Weights of a small mixture-of-experts language model, trained from scratch on English Wikipedia: a variant of SOAP for the experts.
Below are experts of layer 9 (counted from 0) of a mixture-of-experts language model. Rows are named router (the router's row for the expert), down (a neuron's output weights, with its number) and show model dimensions 0-127. Each number is 128 + 32 x the weight over its row's rms, rounded and kept within 0 to 255.
Before each expert's rows: "raises" lists some tokens whose logits its average output raises strongly, later layers aside. This comes from a sample of Wikipedia text that the model never trained on.

# expert 106
raises: ",", ";", " to", " a", " on", " in"
router [133 103 106  93 150 157 190 139 118 156 140 134 118 108 103 131 179  59 235 205 133  73  93 185 122 175 169 141 112 151 142 135  79 158 118  96 140  93 169  71 119 104 175 125  72 123 157  97 197 128 133 127 103  77 147 161 112 123 152 136 132 103  46  53 182 133 153 100 118  93 100 108 116 150 150 118  76 146 116 108 119 152 122 150 144 113 104 133 117 167 127 139 167 162 110  80 143 150 138 132 131 135 138 103 108 146 143 120 133 121  96 137 177 187 110  95 150 133  95  67 131 103 170 105 160 146 135 129]
down0 [111 137 139  99 114 145 163 121 127 155 208 111 141 153 165 190 163 130 189 156  86  68 144 191 158 145  97 188 148 127 117 125 133 124 108 153 103  97 125 134  96 134 116 117  96 117 146 122 173 102  91  95 104 171 170  87 108 145  65 119 135 131  56 121 150 128 163 112 166  92 168 192 128 123 142 129 138 142  51 123 124 118 144 121 123 161 137 116 104 111 140  90 171 176 112 134  74 131 131 124 144 103  76 193 127  70  95 136 126 177 213 109 177 138 146  92  95 107  76  91 154  87 131 168 100 103 105 113]
down1 [145 134 131 106 101 111 159 104 122 137 135 103 173 147 133 141 210 155 142  63 133  40 122 157 128 169 113 135 135 155 162 144  94 128 112 191 179  77 132 138  78 107 124  88 106 140 100 121 161 168 132  95 198 118 150  70 108 126 108 172 165 130  64 127 100  89 126 107 135 158 154 130 157 138 170 109 151 147 164 129 148 108 153 109 118 143 129 105 143 195 116 154 168 139  88 130  93 149 104 171  93 156  98  89 119 133 101  50 107 164 138  99 106 124 150 111 195 109 116  86  73  82 146 147 132 187  56 119]
down2 [117 171 128 143  84 144  92 102 125  68 103  83 108 150 100 104 164 167 114  74 155 151 118 116 169 112 115  95 196 169  34  95 162 119 140 158 100 177 166 133 121 161 151  63 120 201 106 105 150 118 131 122 171 137 121 141 143 129  97 173 127 126 187 163 158 175 127 158 108 114 206 151 126 178 158 113 103 118  91  62 138  92  97 131 103 130 113 142 139 135 161 126 138 182 138 105 143  95 123 128 140 164  92  75 137 132 133 137 130 123  70  87 124 141  65 160  86 180  93 124 135 169 105 110  96  96 152 161]
down3 [149 120 206 108  44 151 108  87 160  94 171 180 162  99 154 164  91 126  93 107 110 174 122 118  95 130 139 148  97 142 126 122 108 100 198  77 141 166 121  90 103 108  56 168 156 107 166 170 112 116 105 134 134 112  85  80 138 162 117  97 145 146 139 155 108 114 173 121 138 116  59 113 170 199 121 128 118 163 163 133 129 171 112 136 128 165 131 147  97 110 168 131 178 133 145 128 102 105 101 116 161 154 129 144  75 135 156 150 142 109 137 147  87 114 118 220  53 165  80 107 112  99 109 183 142 132  96 128]
down4 [146 103 185 112 144 125 132 136 122  91 111 164 154 133 118 100  70 163 123 110 158 115 174 153 105  75 101  82 133 168  89 100 155 118 151  85  74 148 104 139 113  77 116  82 125 139 147 189  85  87 117 155 128 146 143  83  84 115 150  84  67 100 113 102 143 161 141  86  92 144 134 162 175 151 104 144 205 126 153 172 172  99 127  93 143 135  89 128 113 163 128 114 143  97 156 143 203 192  83 153 128  75 151 115  76 169 160 108 149 138 108 144 200 113 101 149 158 145 143 122 176 198 112 141 136 134  91  87]
down5 [137 112  96 122  90 128 146 173 225 112 154 140  95 121 184  86 106 149 136 160 103 165 114 186 100  92 140 161 169  72 153 167 169 107 122 104 122 151  92 123 108 177 126  98  64 137 138 134 135 108 116 172 165 193  86 136 143 137 134 131 154 110  91 133 128 102 202 115 119 116 134 164 126 170 118  95  86 139 114  92  80 170 128  94 138 137 171 107  42  78 112 136  94 123 130  77 125  95 126 133 136 141 125 145 158 132 173 143  91 153 190  84  78  98 133 139 161 135 152 194 103 129  66 124 102 124 153  83]
down6 [105 136 102 121 155 118 142 123 166 112 131 115 106 112 125 150 161 139 162 113  61 108 107 134  72  94 153 151 108 117 106  96 163  87 181  37 127 186  85 141 113 161 205 108 166 157 157 159  93 112 156 140 121 140  66 153  91 152  94 162  90 132 152 100 107 126 152 138 116 127 150 132 123 167 144 112 166 162 129 151 100  99  66 105 142 118 136 127 140 111 173 126 113 135 170 182 105  83 152 141 195 121 125 101 143 151 131 137 172 132 156 180  94 136  83  97 125  92 135  76 125 137 130 130  12  78 192  99]
down7 [182 101  82  68 161  76 166 103  64  86 116 136 140 138  87  95 154 115 132 118 135  98 115 209 141 151 129  96 146 121 146 145 118 121 210 170 104 113 167 132 107 151 129 103 125 182 128 127  93 161  99 168 134 124 156 103 127  81 140 156  77  92 118 166 127  70  67 117 109  86 128 147 124 148  95 117  89 138 176 119 133 115 191 122 128 118 170 151  87 141  88  84 161 104 130  73 133 132 135 105 142 147 175 173 142 119  36 116 147 163 129 186 115 176 125 125 156 132 170 118  99 122 144 125 133 196 163  88]
down8 [130  84 122  82 107  83 127 124 110 120 133  70 150 152  87 125 168 138 134 163 140 159 185 153 160 137 122 135 127  78 107 108 161 102 156 175 129 150 138 202 107 139 163  99 151 152  95 132 182 159  94 108 140 103 100 115 148 174 140  76 102 158 138 145  73  75 100 132 141  83 130 145 128 173  42 125 109  99 117 140 143 140 140 208  88 154 157 152 122 147 134 163 126 107 155 144 162 124 113 126 102 154 156 129 126 108 132 147 136 105 176 142 128 102 102 129  55  58 176 194 171 137  77 119  45 108 184  99]
down9 [126 153 136 142 133 135 118 101 124 164  79 113 148 129  69  90 121 156  89 103 113 135 130 111 134 145 201  97 110 103 133 151  95 149  76 125  77 121 131 124 160 134 116 159  98 122 111 178 154 103 179 167 118  93 217 129 183  93 102 139 100  67 183 158  92 120 129 124 174 138 100 136 125 207 170 128  73 120 179 172  95 136  96 148 104 120 168 135  60 104 137  59  90 117 110 134  79 135 142 185 108 138 125 101 154 165 189 100 143 169 143 118 111 126 127 124 169 122 182 186 102 133 151  88 103  79 144 118]
down10 [124 108  91  54 123 125  42 141 142 103  75 124 153 207 143  93  99 171 149 139 145 125 173 203 132 200 142 118 171 129 140 197 117 131 140 149 131 121 153 129 140 159 129 141 144 119  90 150 101 184 129 150 156 159 149 109 106 116 136 120  83 127 187  79 123 141 121 153 102  76 122 169  87  80 136  61 132 144 129  70 159 142  84 116 123 122 152  89 113 146 146 124 141 161 167 121 150 184  82 166 185 144  54 133 119 152 113 111 169  85 142 137  99 115 143  94 141  93  84  71  92 133 138 124 119 151 117  98]
down11 [129 188 118 135 100 160 118 132  81 149 128 123 145 111 100 116 115 120 106 128 153 148 164  90 135 117 155 124  94  71 117 118 110 141  84 111 168 146 138 144 121 151 138 131 103 150  95 185 126 154  74 128  98  73 148 176  98 129 189 152 154  69 139 164 162 131 208 140 112 122 123 105 154 150 101 125  63 127 135 117 114 142 158 124 193 132 173 100 100 105 103  90 135 119 117 132 129  53 204 126  77 122 130 157  94 120 218 158 122 178 145 156  97 160 153  56  91 147  87 114  55  81  87 130 128 181 125 142]
down12 [101 103 170 148 189 124 141 122  88 113 134 159 110 190 103  80 146 127  91 199 130 103 151 181  99  78 133 170 107 135 174 110 118 139 190 105 121 156 127 141 148  91 182  77 152  56 154 107 120 132 163  99 102  83  88 136 154 116 139 139 177 117 130 116 175 114 124 153 106 160 127 167 138 143 160 124 131 125  61 153  82 160  83 133 152 105 124  81  97 137 139 173 145 101 148 122 175 124 120 110 129 101 167 110 164  98 153 122  90 120  99 141 164 129 146 161 155 113 107  68 168 170  99  45  63 150  75  80]
down13 [112 130 134  32 133 123 101 132 134  97 168 100 116 146 156 121 105 119 175 191 134 112 167 118 134 139 141 201 145 127 108 122  70 189 128 131 137  86 129 169 187  79 130 142 140 132 136 152 129 135  95 124 116 157 119 184 147 103  94 100 169 101 115  99 102 144 185 106 136 153 168 128 138 122 180 143  77 118 168  57 176 130 113 111 102 170 128  97  86 194 102  97 132  75 163 140 135 151 141 127  91 132 130  80 185 127  87 122 117 111 123  96 132 105 120 152 114 132  48 106 186 167 141 139  85 185  83  70]
down14 [ 70 113 185 126 123 138  78 115 178  85 173  83 153 160 160 144 120 148  98 147 143  60 157 104 146  92 183 151 138 116 110 100 156  73 118 136 180 108 100 174 131 156 112 125 119 127 121 134 117  98 160 145 125 150  69 109 170 153 121 172 162 139 221 195 129 104  99 130 137 133 128 117 115 134 114  74 101 173 158 139 101 166 114  96 140 116 116 113 146 158 168 101 102 155 132 147 131  68 140 111 115 166 138  49 138  74 164 106 112  96 153 134  53 113 125 176  95 121 151 111 107 152 163 203 109  79 126  92]
down15 [144 127 106 159 120 102 125 184 136 146  97 157 101  99 116  92 174  74 122 184 139 189 106  79  97 141 101 129 119 143 117 128  76 138 100  65 104  78 108 166 143 128 133 113 159 120 126 123 136 140 144 118 127 113 113 140 155 133 146 132  64  74 131 147 133 148 103 183 155 146  95 164 103  95  75 160 104 155 180 113 107  73 184 123 158 122 183 123 107 125  85 159 158 114 112 116  94 125 123 171 115 140 112 185 133 125 138 127 109 121 128 236  93 162  92 150 170 103 133 188 117 135  77 104 130 140 245 121]
down16 [115 149 117 108 135 114 126 150 122 111  64  94 112 163  98 141 151 115 141 116  69 150  76 116 112 111 102 124 108 146  95  71 129 139  93 115  82  95 133  99 124 163 144  51 137  70 159 137 120 119 108 134 133 144 164 174 170 172 164  76 161 127 106 136 138 178 146 170 130 172 135 185 106 158 134 132 137 198 119  96 123  62 145 143 186 153 158 126 153 110  98 111 123 131  69 126 171 181 185 193 152 168 107 114 151 201 155 121  82 100 106 162 119 147 104 133 132  95 141  58 115  58 162 100 102 100  96 139]
down17 [121 132 117  87 138 127 121 149 116  82 117  82 147  88 111 112 113 168 134 151 117 171 123 109 123 149 101 135 212 108 189 196 130 121 164 102  93 117  89 178 135  96  37 157 130 120  92 172  93 145 160 138 136 189 130 150 135  72 120  95 165 121 126 157  41 132 151 119 152 136 146 107 120 173 134 107 150  62  98  65 195 124 171 110 145 109 109 122 106 108 146  97 128 175 159 147  62 150 114 143 110 175 141  99 156 125 146 137 142 157 107 115 146 118 126 115 140 164 121 157 108 114  68 154 122 172 217 102]
down18 [184 117 148 120 185 130 167 115 157  96  93 110 139  78 134 184 150 157 139 129 115 105 152 146 166 148 156 169 164 104 139 227  93 129  22 103 107 118 118 124 108 127  47 136 103 145  92 178 112 107 127 120  58 100 102 120 173 106 125 124  95 161 109 123  75 133 138 145 111 151  88 148 133 168 116  95 102  81 175 102 140 133  76 189 109 144 123 114 104 113 120 127 112 162 145 173  95 147 140 143 104 135 106 109 125 112 121  99 196 182 154  97 161 139 129 128 111 124 124 124 158  66 189 131 119 190 158 164]
down19 [164 153 150 157  86  92 140 128 100 119 135  97 139 166 177  83 199 137 107 121 161 109 149  79  99 161 144  77 122  73  73 108 117 125 145 100 124 140 180 104 160 180 115 173 203 141 172 138 114 154 157 143 104  94 115 130 129 135 181 139 149 113 102  85  65 132 141 141 132 112 111  99 122 132  91 134 110 109 123 132  89 161 194 123 139  97 119  96 167 113 134 169 112  97 166 145  75 165 115 150 121  76 133 187 122  89 123 139 173 139 168 142 141 191  72  51 164  86  74  84 141 104 106 128 124  89 180 149]
down20 [154 145 175 115 113 100 147  90 153 138 151 121 123 107 115 160 161 155 184 112 116  88  30 141 131 120 150  92  96 113  74 145 111 139 140 145  53 120 157 145 128 116 129  88  79 128 150  88 142 198 104  77  97  61 134 138  84 151 163 158 143 183 150 123  99 115 145  97 142  79 148 165 146 156 175 137 103  82  78 158 122 138 100 120 104 137 121 128 111 170 129  91 142 205 120  96 145 131 126 136 108 167  46 122  90 133 165 132 153 127 135 150 187 152 205 140 170 131 117 141 125 167  61 104 134 141 118 174]
down21 [138 152 165  50 177 168 162 121 142  51  82 115 135 117 130  94 106  72  75  71 152 121 164 122  99 150 125 142 113 132 105 116 152 131 134 108 103 114 117 110 119 173 155 109  75  90 139 179 109 104 135 168 127 107 173 181  85 130 131 117 138 112 123 114 202  90 227 185 157 118 185 138 105  89 139 134 128 127 147 162  81 137 106 139 196 136 135 136  97 146 107 123 133  98 141  54 156  59 168 121 153 111 150 125 137 150 134  87 112 133 133 105 117 151  93 139 163 149 119 117 119 119 142  51 170 170  98 153]
down22 [122 150 135 118 106 163  83  95 138 111 152  98 115  91  94 118 177 117 131 154 136  84 185 152 125 128 178 127 150 141 175 186 158 157 110 101 169 106 185 125 179 137 102 173 115 161  94 183 163 111 140 118 167 174  90 115 153  99 100 110 113 125 138  46 101 177 149 102 143 162 159 111 128  99 175 136 126  98 113 120 174 140 112 147 121 130  55 142 102 137  74 175  81  78 180 123 142 154  82  81 168 125  85  80 145 109  99 141 135 139 139  75 176 134 158  82 141 103  96 163 143  99 180 126  62 113  84 118]
down23 [153  97 146 150  92 179 149 116 128 155  91 202 168  66  64 153  73 133 121 119 117 134 127 159 120  83 200  96 136 117 171 131 105 143  73 150 100 122 137 103 140 152 101 144 143 130 124 110  95 116 126  88 101 105 142 126 174 133 127 158 145 140 112 153  89 228 132 178  97 109 160 131 140 102 134 139 160 108  98 137  81  95 113 225 125 184 161 111 116 128 103 125 153 122 144 140 131  46 168  84 140 124 134 164 122  83 117 140 125  91 125 109 161 123 162  97 117 119 126 135 175 104 167 160 118 150  39  76]
down24 [140  97 129 166 103 111 113 148 131  62 144  84  55  94 105  87 160 181 127 177 130  83 169 141  80 184 129  87  80 130 156 125  80 137 166 103 164 125 152 146 126 141  91  97 156 121 181 222 153 110 187 149 106 129 128  96 158 146 131 167 103 136 130 130 123 133 131 123 152 103 161 209 117  94 122  87 109 135 141 134  65 133 171 132 132 126 148 147  96 140 119 200 134 104 138  61 162 158  71  85 147  91 136  99 191  87 118 118 133 121 108 130 115 168  91 129 132 117 169  87 112  82 144 130  98 122 166 169]
down25 [115 192  86  91  63 151 111 127 127 124 118 128 128 135 137  80  59 167 142 152 137 139 159 131 148  75  80 164 135 135 141 110 157  89 120 184 128 117 132 100  91 131 157 119 100 175 113 172 113 103 176 183 117 101 138 135 111  97 100 127 143 166 119  80 136 117 102  93 113 126  97 136  93 139 101 138 121 128 141  50 181 212  87 104 172 163  80 138 185 190 156  74  86 147 139 104 156 122  91 155 159  90 127  90 135 152 123 132 164 164 118 118 124 162  68 115  99 123 178 155  65 148 120 179 169 125 139 173]
down26 [123 151 105 162  93  78 135 127  89 165 123 125 143 182 157  82 114 156 192 125 206  99 124 138 163 125 143 151 109 154 109 150  66  96 193 198 111 103 133 151 145  91  91 118 156 104 118 135 120 180 109 119 126 112  66  90 150 153 178 116 117 138  91  64 139 151 132 149  35  83  97  89 149  87 115 160 116 102 146 117 123 130 118  97 195 111  89 124 154 204 125 191 105 121 144 160 130 115 112 139 139 132  96 162 142 124 136 164 133 118 112 155 111 130 163  85 160 155  80  98  90 109 116 138 122  93 198 165]
down27 [139  92 139 103  67  58 121 113 136 177 147 102 212 162  34 168 138 126 174 122 125 120 162 106 128 121 160  90 107  91 107 133 116  63 160 188 164 129  55 143 154 103 114  84 135 134 163 121 143 139 172 124 158 109 131 109 108 207 113  86  95 141 125 123 150 164 173  83 163 162 140 134 162 135 110 134 128 136 141 148 147 168  89  74 103 118 129 159 124 123 211 103  97 121 187 160 145 112  70 168 109 138  96 105 105  88 162 147 116 115 146 107 177 114 105 154 148  89 127 167  84 112 108 125 103 122 138 128]
down28 [150 150 111 107  77 180 130 139 142 174  95 149 122 194 128 158 178  97 204 104 155  74 109 116 112 146  62 114  97 104 111 154 175 107 119 176 113 138 142 114 141 153 179 136 137 118 128 127  92 149 106 120 157 145  79 120 116 108 123 124 120 108 179  78 182  93 106 141 139 105 115 162 117 150 149 153 102  86 108 115 122 168 133  97 103  95 122 135  89 155 157 173 169 210 188 101 143  83 118 166 123 127  50 152 141  82 141 120  99 107 149  55  89 187 181  75 113 100 125 141 138 123  98 157 153 130 156  74]
down29 [135 105 143 173 152 130 198  94 150 181 161 150 106 140 171  86 131 122 138 182 115 162 142 162 156 152  79 131 159 172  76  97 107  93 110 132 119 127 115 149 151 131 102  67 127 100  80 146 129  84 108 151 146  88 141 165 155 183 128 152  92 128 103 139 160 156  55 104 105 116 115 182  17 113 123 119 137  98 152 156 167  81  91 129 134 151 139 121 184 164 137  90 127  56  87 122 153  83 137 105 174  96 137 122 101 190 156 123 110 137 114  85 188 155  72 121 129 132 167 149 118 131 108 140  96  88 109 133]
down30 [ 94 121 130 115 142 176  51  93 151 148 122 182 115 131 146 104 105 156  84 112 134 113 137 124 108 128  79 122  86  71 116 130 144 160 115 134 165 144 120  82 148 164 110 169 107 121 127 166 137 118  90 138  31  98 119 106 144  86 200 162  94 120 141 139 136 101 122 163 133 143 101 145 187 203 171 187 110 151 136  98  60 101 116 168  76 139 174 191  97 156 150 146 127 148 131 130 104 120 164  82 135 114 138 116 151  99 167 152 165  74 153  81  81 112 138 132  50 150 161 123 143 133  76 172 138 148 135 109]
down31 [128 156 163 152 110  90 135 204 143 125 128  86 143 122 133 100 156 150 138 188 152 141 112 143  96 123 105  98 152  88  97  83 133 161 104  77  99 113 148 120 138  91 172  69  90 150 128  88 114 116  91 212 108 109  45 175 129 129 109 147  72 172  60 102 139  94 105 154 104 104 139 138 126 161 132 112 120 150 121  85 138 167 105 132 120 176 151 189 173 149 195 161 129 119 143  71 139  85  96 139 163 120 160 183  99 164 162 135 126 134  94 101 155 100 126 103  82 155 135 183 105 113 201 131  99 144 161 141]
down32 [106 104  66 131 114 158 132 132 155 107 149 156  88 134 108 139 206 162  68 122 226 138 159 120  73 120 158  83 115 181 101  92 108  38 119 147 130 132 169 176 163 143  75 137 124  60 113 110 142 125 112  90  64 145 144 157  89 164 138 124 135 144 114 143  99 120 157 148 105 129 175 137  85 142 133 101 168  84 138  66 102  81  99 129 104 157 133 194  86 106 141 122 170 163 159 207 122 161 136 115 138  70 142 111  83 159 145 138 170 148 102 132 133 112 151 109 133 142 119 151 150 119  96  97 122 153 133 129]
down33 [ 66 159 141 120 123 160 117 139 102 156 115 151  72 124 118 114 144 131 108 150 145  55  70 190 150 144  94 103 140  89 106 149  98 105 107 122 142 158 105 187 133 138 170 142 126 162  88 116 173  71  85 145  93 182 121 122 163 156 151 134 116 112 146 106 138 162 124 159 129 110  96 112 173 189 145 114  90 140 128 177 109 113  86 185 136 137 117 116 125 161 194 101 113 145 100 150 156 104 145  90 178 161  37 135  77 142 146  97 126 101 155  99 145 132 164 214 115 139  84 118 220  92 110  91 124 111 119 141]
down34 [162 154 143 127  94 132 147  97 160  94 121 113 137 154 182 116  99 141 133 108 127 205 149 124 120 181 137 146  74  66  95 131 154  72 151 172 201  74  88 125  79 117  94 120 143 127  94 132 118 127 138 144 131 158 134 115 185 138 132 121 113 129 114 109  83 149 136 121 151 106  87 146 150  68 143 136 117 133 137  73 178  89 152  63  96 100  85 182 180 155  79 120 116 202  65 110 110 125 189 129 167 125 142 148 119 133 142 167  87 124 125  69 187  96 156 106 121 104  90 136  83 149 109 148 185 164 151 149]
down35 [ 88  80 145 179  96 123 132 105 101 191 148 131 127 169  99  71 105 125 156 108 140 138 103 140 136  81 191 127 121  95 111 139 156 146 155 161 160  52  67 111 141 162 128 147 192  97 106  93  93 139 124 151  94 138 108 160 128 127 118  95 166 142 130 172  93 161 196 165 134  96 130 159 193  83  81 103 141  98 133 143 133 166 171 108  96 152 149 146 132 153 154 155 119 154  68 157  96 117  81 104 103 112 116 140 143 168 119 119 101 165 173  87  57 105 143 188  77  91 178 159 163 114  97 131 106 176 126 103]
down36 [124 153 118 174 103 141 125 107 166 167 102 186 150 130  71  99  97 136  79 143  96 154 122 136 112  90 132 120  92  91 124  76  76  76 122  94 147 171 116 162 125 121 141 201 149 118 105 122 111 156 110 130 154 166 147  83 144 151 140  99 146 131 115 153  54 151 180  75 180  85 183 139 162 180 107 157 151  85 154 182 120 104 194 124  83  98 144 178 122 137  93 144  73 117 113 177 133  60  88  88 125 159 135 159 175 157 138 121 112  80 138 148 116 145 158 120 103  86 135 115  88 153 157 109  77 117 177 149]
down37 [ 71 184 192 138  61  85 122  96 151 127 148 125 127 119 120  96 119 141 127 135  83 127 154 142 164 114 145 165 141 132  97 156 149 133  59 163 158  99  93 127  97 173 139 113 114 140 137 162 133 120 182 142  92 100 106 119 119 157 116 117 165 193 136  68 157 172 130 113 158 165  86 159 149 161 168 149 158 124 141 119  80 136 101  98 136 175 142 163 120 166 207  89  53 183 103 122 108 108  75 159 156 123 103  74 123 124 142 145 109 111 154  67 124  74 136 137 180 120 116 130 121 140 100  92  51 114 154 188]
down38 [115 169 116  93 192 133 156 101 141 133 157 100 171 125  89 115 151 126 132  95  69 168 131 144 143 113 120 100  92 122 129  89 151 109 130 165 107 154 157 168 133 131 151 153 138 183 145  95  95 121 153 177  60 142  54 134 107 178 127  91 121 194 124 115 148 114  91 147 139 149  65 113 143 147  97 140 120 117  85 115  67 125 104 115 187  83 156 143 115  78 108 165  49 128 191 140 147 122 147 160 172 162 144 143  78 111 181 181 143 177 157  92 140  77 146 157 133  68 106  94  83 146 137 108 100  82 151 137]
down39 [122 121 141 111 139 105 147 159  81 125 162 155 138 118 125 141 167 151 138 148  89  67 169 150 131 169 145  90 144 125 108  99 119 126 119  68 141  71  76  98 132 160 148  89 114 160  80  70 166 225 132 124 174 129 157 148  82 109 132 158 152 118  67 156 157  90 123 115 185 122 131 118  95 148 126 162 131 165 108 124 161 154 137 119 123  71  83  84 117 173 152 107 163 101  85 114 193 132 126 141  96 180 163 110  87 212 110 131 166 160 103 163 102  81 139  96 129 112 157 178 119  97 116 125 143 141  91  52]
down40 [120 133 151 187  57  71 134 106  83 147 112 153 150 134 148 140 164 171 125  94 103 121 120 130 154  85 145 174  81 122 136 117 105  96 140 132 111 104 141 115 158 184 104 130  96 191 121  91 146 149 128 110 163  87 164 134 110 156 126 210 162 164 169 109  60 132 130 133 130 121  91  52 134 139 100  98  64  67 142 172 164 139 112 107 152 184  80 128 148 109 162 160  63 119  89 135 126 116 165 153 128  98 150  83 131 144 139 126  83 160 162  44 105  86 149 161 122 123  91 137 150 171 112 144 129 144 173 167]
down41 [130 190  62  97  77 181 126 163 140  99 121 120  74 130 143 142 178 127 109 137 114 118 138 140  63  57 156 118 142 148  94 104 123 161  75 111 129 150 117 104 133 112 140 115 127 153 178 165 121 166 153 124 122 144  88 158 148 153  93 131 111  94 142 103 178 120 198  74  97  43 146 151 150  81 153 120 124 145 143  60 118 154 143  93 152 125 140 140 145  95 124 136 161 100 113  83 216 123 109 186 109 129 175 116 112 141 134 124 129 142 150 139 138 165 121  67 136 147 149  75 171 143 130  94  90 197 146  64]
down42 [ 79 162 143 112 151 156  98 115 159  78 104 104 132 130 106 128  97 161 125  89 179 119 111 165 146 135 108 168 156  63 143  89 138 110 115 136 150 156 154 148 115 120 145 135  82 173 146 171 141 123 138 131 168  85 108 118 136 168 130 175 105 111 135 112  77 151 121  60 103 180  24 122 123 185 160 127 139 155 164 135 110 145 107 126 151 148  77 145 211 137 235 166  66 175 105 156 115 121 111  93 150 152 154  97 124 126 133  94 160  74 146  95 148 107 127 135 144 144 145  94 107  91 120 100  57 118 152 118]
down43 [104 161 196 132 130 110 217 148 134 106 143 147 128 129 129 128 199 125 160 107 107  78 151 132 171 157 120 130 154 170  80  78 135 114 172 149 137 130  75 134 138 151 109 129 125 126 146 129 121 120 137 163  76 105 101 149 136 159 144 113 137 109 128 181  95 125  53  87 135 118  75 102 125 161 119 159  76 155 220 134  85 100 152 123 100 109 165 121 153  50 124  91 159 164  60 114 142  64 117 133 121 110 138 119 169 111 146 155 140 154  93 100  79 130 134 126 125 127 226  85  97 146 111 108  96 149 110 171]
down44 [122 118 159 113  84 100 147  93 109 109 134 119  86 179 100 167 107 144  97 175  73 130 131  97 132 172 152 162  31 125  93  93 155 121 124 132 156 109 118 168 128  41 140 123 146  97 143  82 136 175 133 110 114 127 123 137 105 149 130 175 128 155 121 114 115 154 133 146 155  92 155 129 124 107 195 118 194 143 108 148 113  95 110 123 151 133 180 157 135 120 112  56 133 116  80 107 141 166 193 137 119 133 184 142 106 163 139 164 155  53  95 155 151 127  61 164 136 196 134 110 147  90 106 129 110 120  43  88]
down45 [118 128 183 183 128  73 109 118  98 160 116 165  36 125 129 133 142  98  79  74 138 120 105 104 125 122 140 159 117 159 132 106 144  88  94 125  97 167 103 104 168 199 165 138 138  92 102  81  95 132 124 128 111 108 132 118  48 149 153 105 102 189 170  93 150 119 133 163 175 167  78 185  79 107 157 138 148  70 114 170 135  69  91 112 150 113 104 161 171 122 143 126 140 133 132 129 122 113 156 158 103 184  89 168 143 128 213 161 116 120  80 157 155  93 167 117 118 106 134 192 106 144 124  91 147 127 146 107]
down46 [ 89 141  20  91 153 155  83 201 169 142 168 164 117 139 126 140 118 148 178 167  83  86 114 108  87 124 139 139 116 180 121 147  82  69 105 112 161 123 157 165  69 113 111  78 121  75  68 150 111 131 124 159 142 160 116 113 189 155  95 125 149 118 131 148 140 131 136 157 104  88 172 178 128  79  86 148 205 132 139  75 116 138 107 152 134 168 141  93 106 100 117 138 151 187 142 145 177 139 110 136 157  89  99 108 147 145 101 147  98 138 115 139 145 120  80 137 121 154 107 117 126 129  52 131 151  78 160  92]
down47 [102 151 161  99  65 142  90 161 222 147 156 117 114 174 136  91 174 119 121 131 158 126 113 115 116 171 109 132  80 142 111  35 118 121 117 128 158 138  69 219 128 154 125 124 134 146 114 100 147 165  87 120 135 154  87 137 162 202 151 137 183 123 133 160 138 134 133 115 102 122 151 136 128 143 137 121  79 187 191  97  86  62  95 137  70 107 121 178 139  98 164 121 134 128  85 103 134 147  78  85 167 109 128 125 104  97 157 127 135  98 169 117 127 110 107 156 127 160 154  70 136 183  71 152 117 128 153 105]
down48 [136 155 135 102 120 121 109 159  70  91 100 124  93  89 152 107 120 143 134 104 137 128 112 149  94 116 104 192  65 183 119  79 182 131 128  89  94 144 129  61 109 132 158 145 141 103 186 133 100 165 134 108 138 117 112 125 158  79 110 130 130 143 149 163 182 136 108 137  91 181  77 132 135  83 203  98 170 153 115 159  77 106 132 124 167 124 164 129 111  54 149  88 181 113 159  72 166 118 135 104 116  85 127  90 171  86 104 136 145 148  99 145 157 198 107 160 206 165 108 118 177 131 142 124 114 161  79 108]
down49 [141 143  61  99 223 182 120 137 161 138 127 134 130  91 124 142 107 131 114 117 150 108 143 148  93 115 105  83 139 173 168  90 114 134  79 149 112 137 188  75 141 110 125 166 153 139 176 146 102 107  92 212  92 112 105 138 145 100  60 123  93 118  90 147 145 150  69 134 175 175 144 150 129 121 152 142 116 155  60  67 128  69 111 169 123 102  78 119 162 125 148 102 162 170 157 130 149 157 121 126 160 164  98 109  84 130 103 129 144 147 148 159 148 192  85  77 169 130  95 114 101 130 133 185 160  93  93 128]
down50 [ 62  89 125 138 166  79 206 130  96 116 188 145 116 108 142 140 167  64 101 107 124  85 147 128 102 113  93 114  85 189  92 102 129 195 130  79 161 127 112 125 151 190 175 163 135 140 114 144 110 133 111 201 140 148 145 113 133 127 127 171 109 107  72 133 101 109 107  90 140 131 125 163 117 169 196 141 152 146 148 153 164 100 116 149 149 115 100  96 161 140 126 148 123 130 168 124 133 159 148  72  94 125  81  96 181 150  56 129 137  78 158  56 155 161 102 145 165 137  79 131  78 110 177 129 111  99 115 113]
down51 [134 135 162 141 167 127 106 136 120  47 105  93 137 114 109 109 124 139 133 145 119 182 149 163 107  68 119  88 162 102 131  66 203 121 123 130 102 192 116  95 165 121 145 150 155  95 105  55 137 146 172  74 134  99 137 190  92 122 110 132 135 110 157  98 160 182  41 137 100 190 153 106  71 124 185 155 122 128 108 138 113 144 110  95 203 110  82 163 109  99 113 125 138 115 135 132 158 140 144 140 104 135 160 102 124 166 153 127 139  88 149 142 188 160  83 115 124 124 138 213 130 142 149 118 102  62 120 115]
down52 [144 146  97 113  98 122 129  98 156 130  99 156  94 150 100 154 138 111  74 152 116 100  45 152 134 135 155 119  78 163 159  83 117  73 143 166 113 143 203  82 135  49 113 155 120  91 117 127 145 158 131  93 129 118 182 146 174  83 122 137  92 126 140 150 162  77  91 132 154 126 147 189 168 160 108 126 117  82 103 170 134  68 131 110  75 107 125 121 114  81 171 156 120 146  87 157 180 110 184 149 155 168 130  86 154 100 136 147 126  84  74  99 161 114 152 102 172 145 133 171 164 171 119  80 177 101 151 159]
down53 [102 128 134 112 141  89 133 175 149 159 192 132 110 105  65 129 105 142 160 112 112 140 168 147 143 121 121  91 145 115 124 200  38 152 151  84  91 152 133 112  95 139 138 133  98  87 172 159 177  94 107 137 116 110 130 166  98 120 193  71 116  75 143 147 141 150 219 128 120  76  98 135 124 154 131  98  83 156 129 163 119 127 124 158 104 145 154 157 115 119 119 102 183  88  54 146 187 126  97 133  86 146 149 102  95 122 113  96 102 186 134 172 139 159 111 111 114 136 100 115 210 105  77 101 128 165  86 148]
down54 [129 128 171 137 185 108 173 158 109 145 137 122 128 100 118 142  91 106 127 124 115 124 133 130 138 156  93 136 182 142 102  99 108 135 127 112 101  93 114 135 125 161 127 100 157 129  91  83 180 122 136 164 115  99 198 106 111 171  99 174 220 133  11 120 136  86  93 120 149 147 154  83 156 116 124  85 165 141 166 150 145 148 149  89 152  91 126 178  65  84 136 102 165  75 118 105 199 127 115  59 142  97 154 157 117 143 123 104 144  78  91 151 139 152 175 108 123 112 167 108 147 108  81  91 194 156  99 125]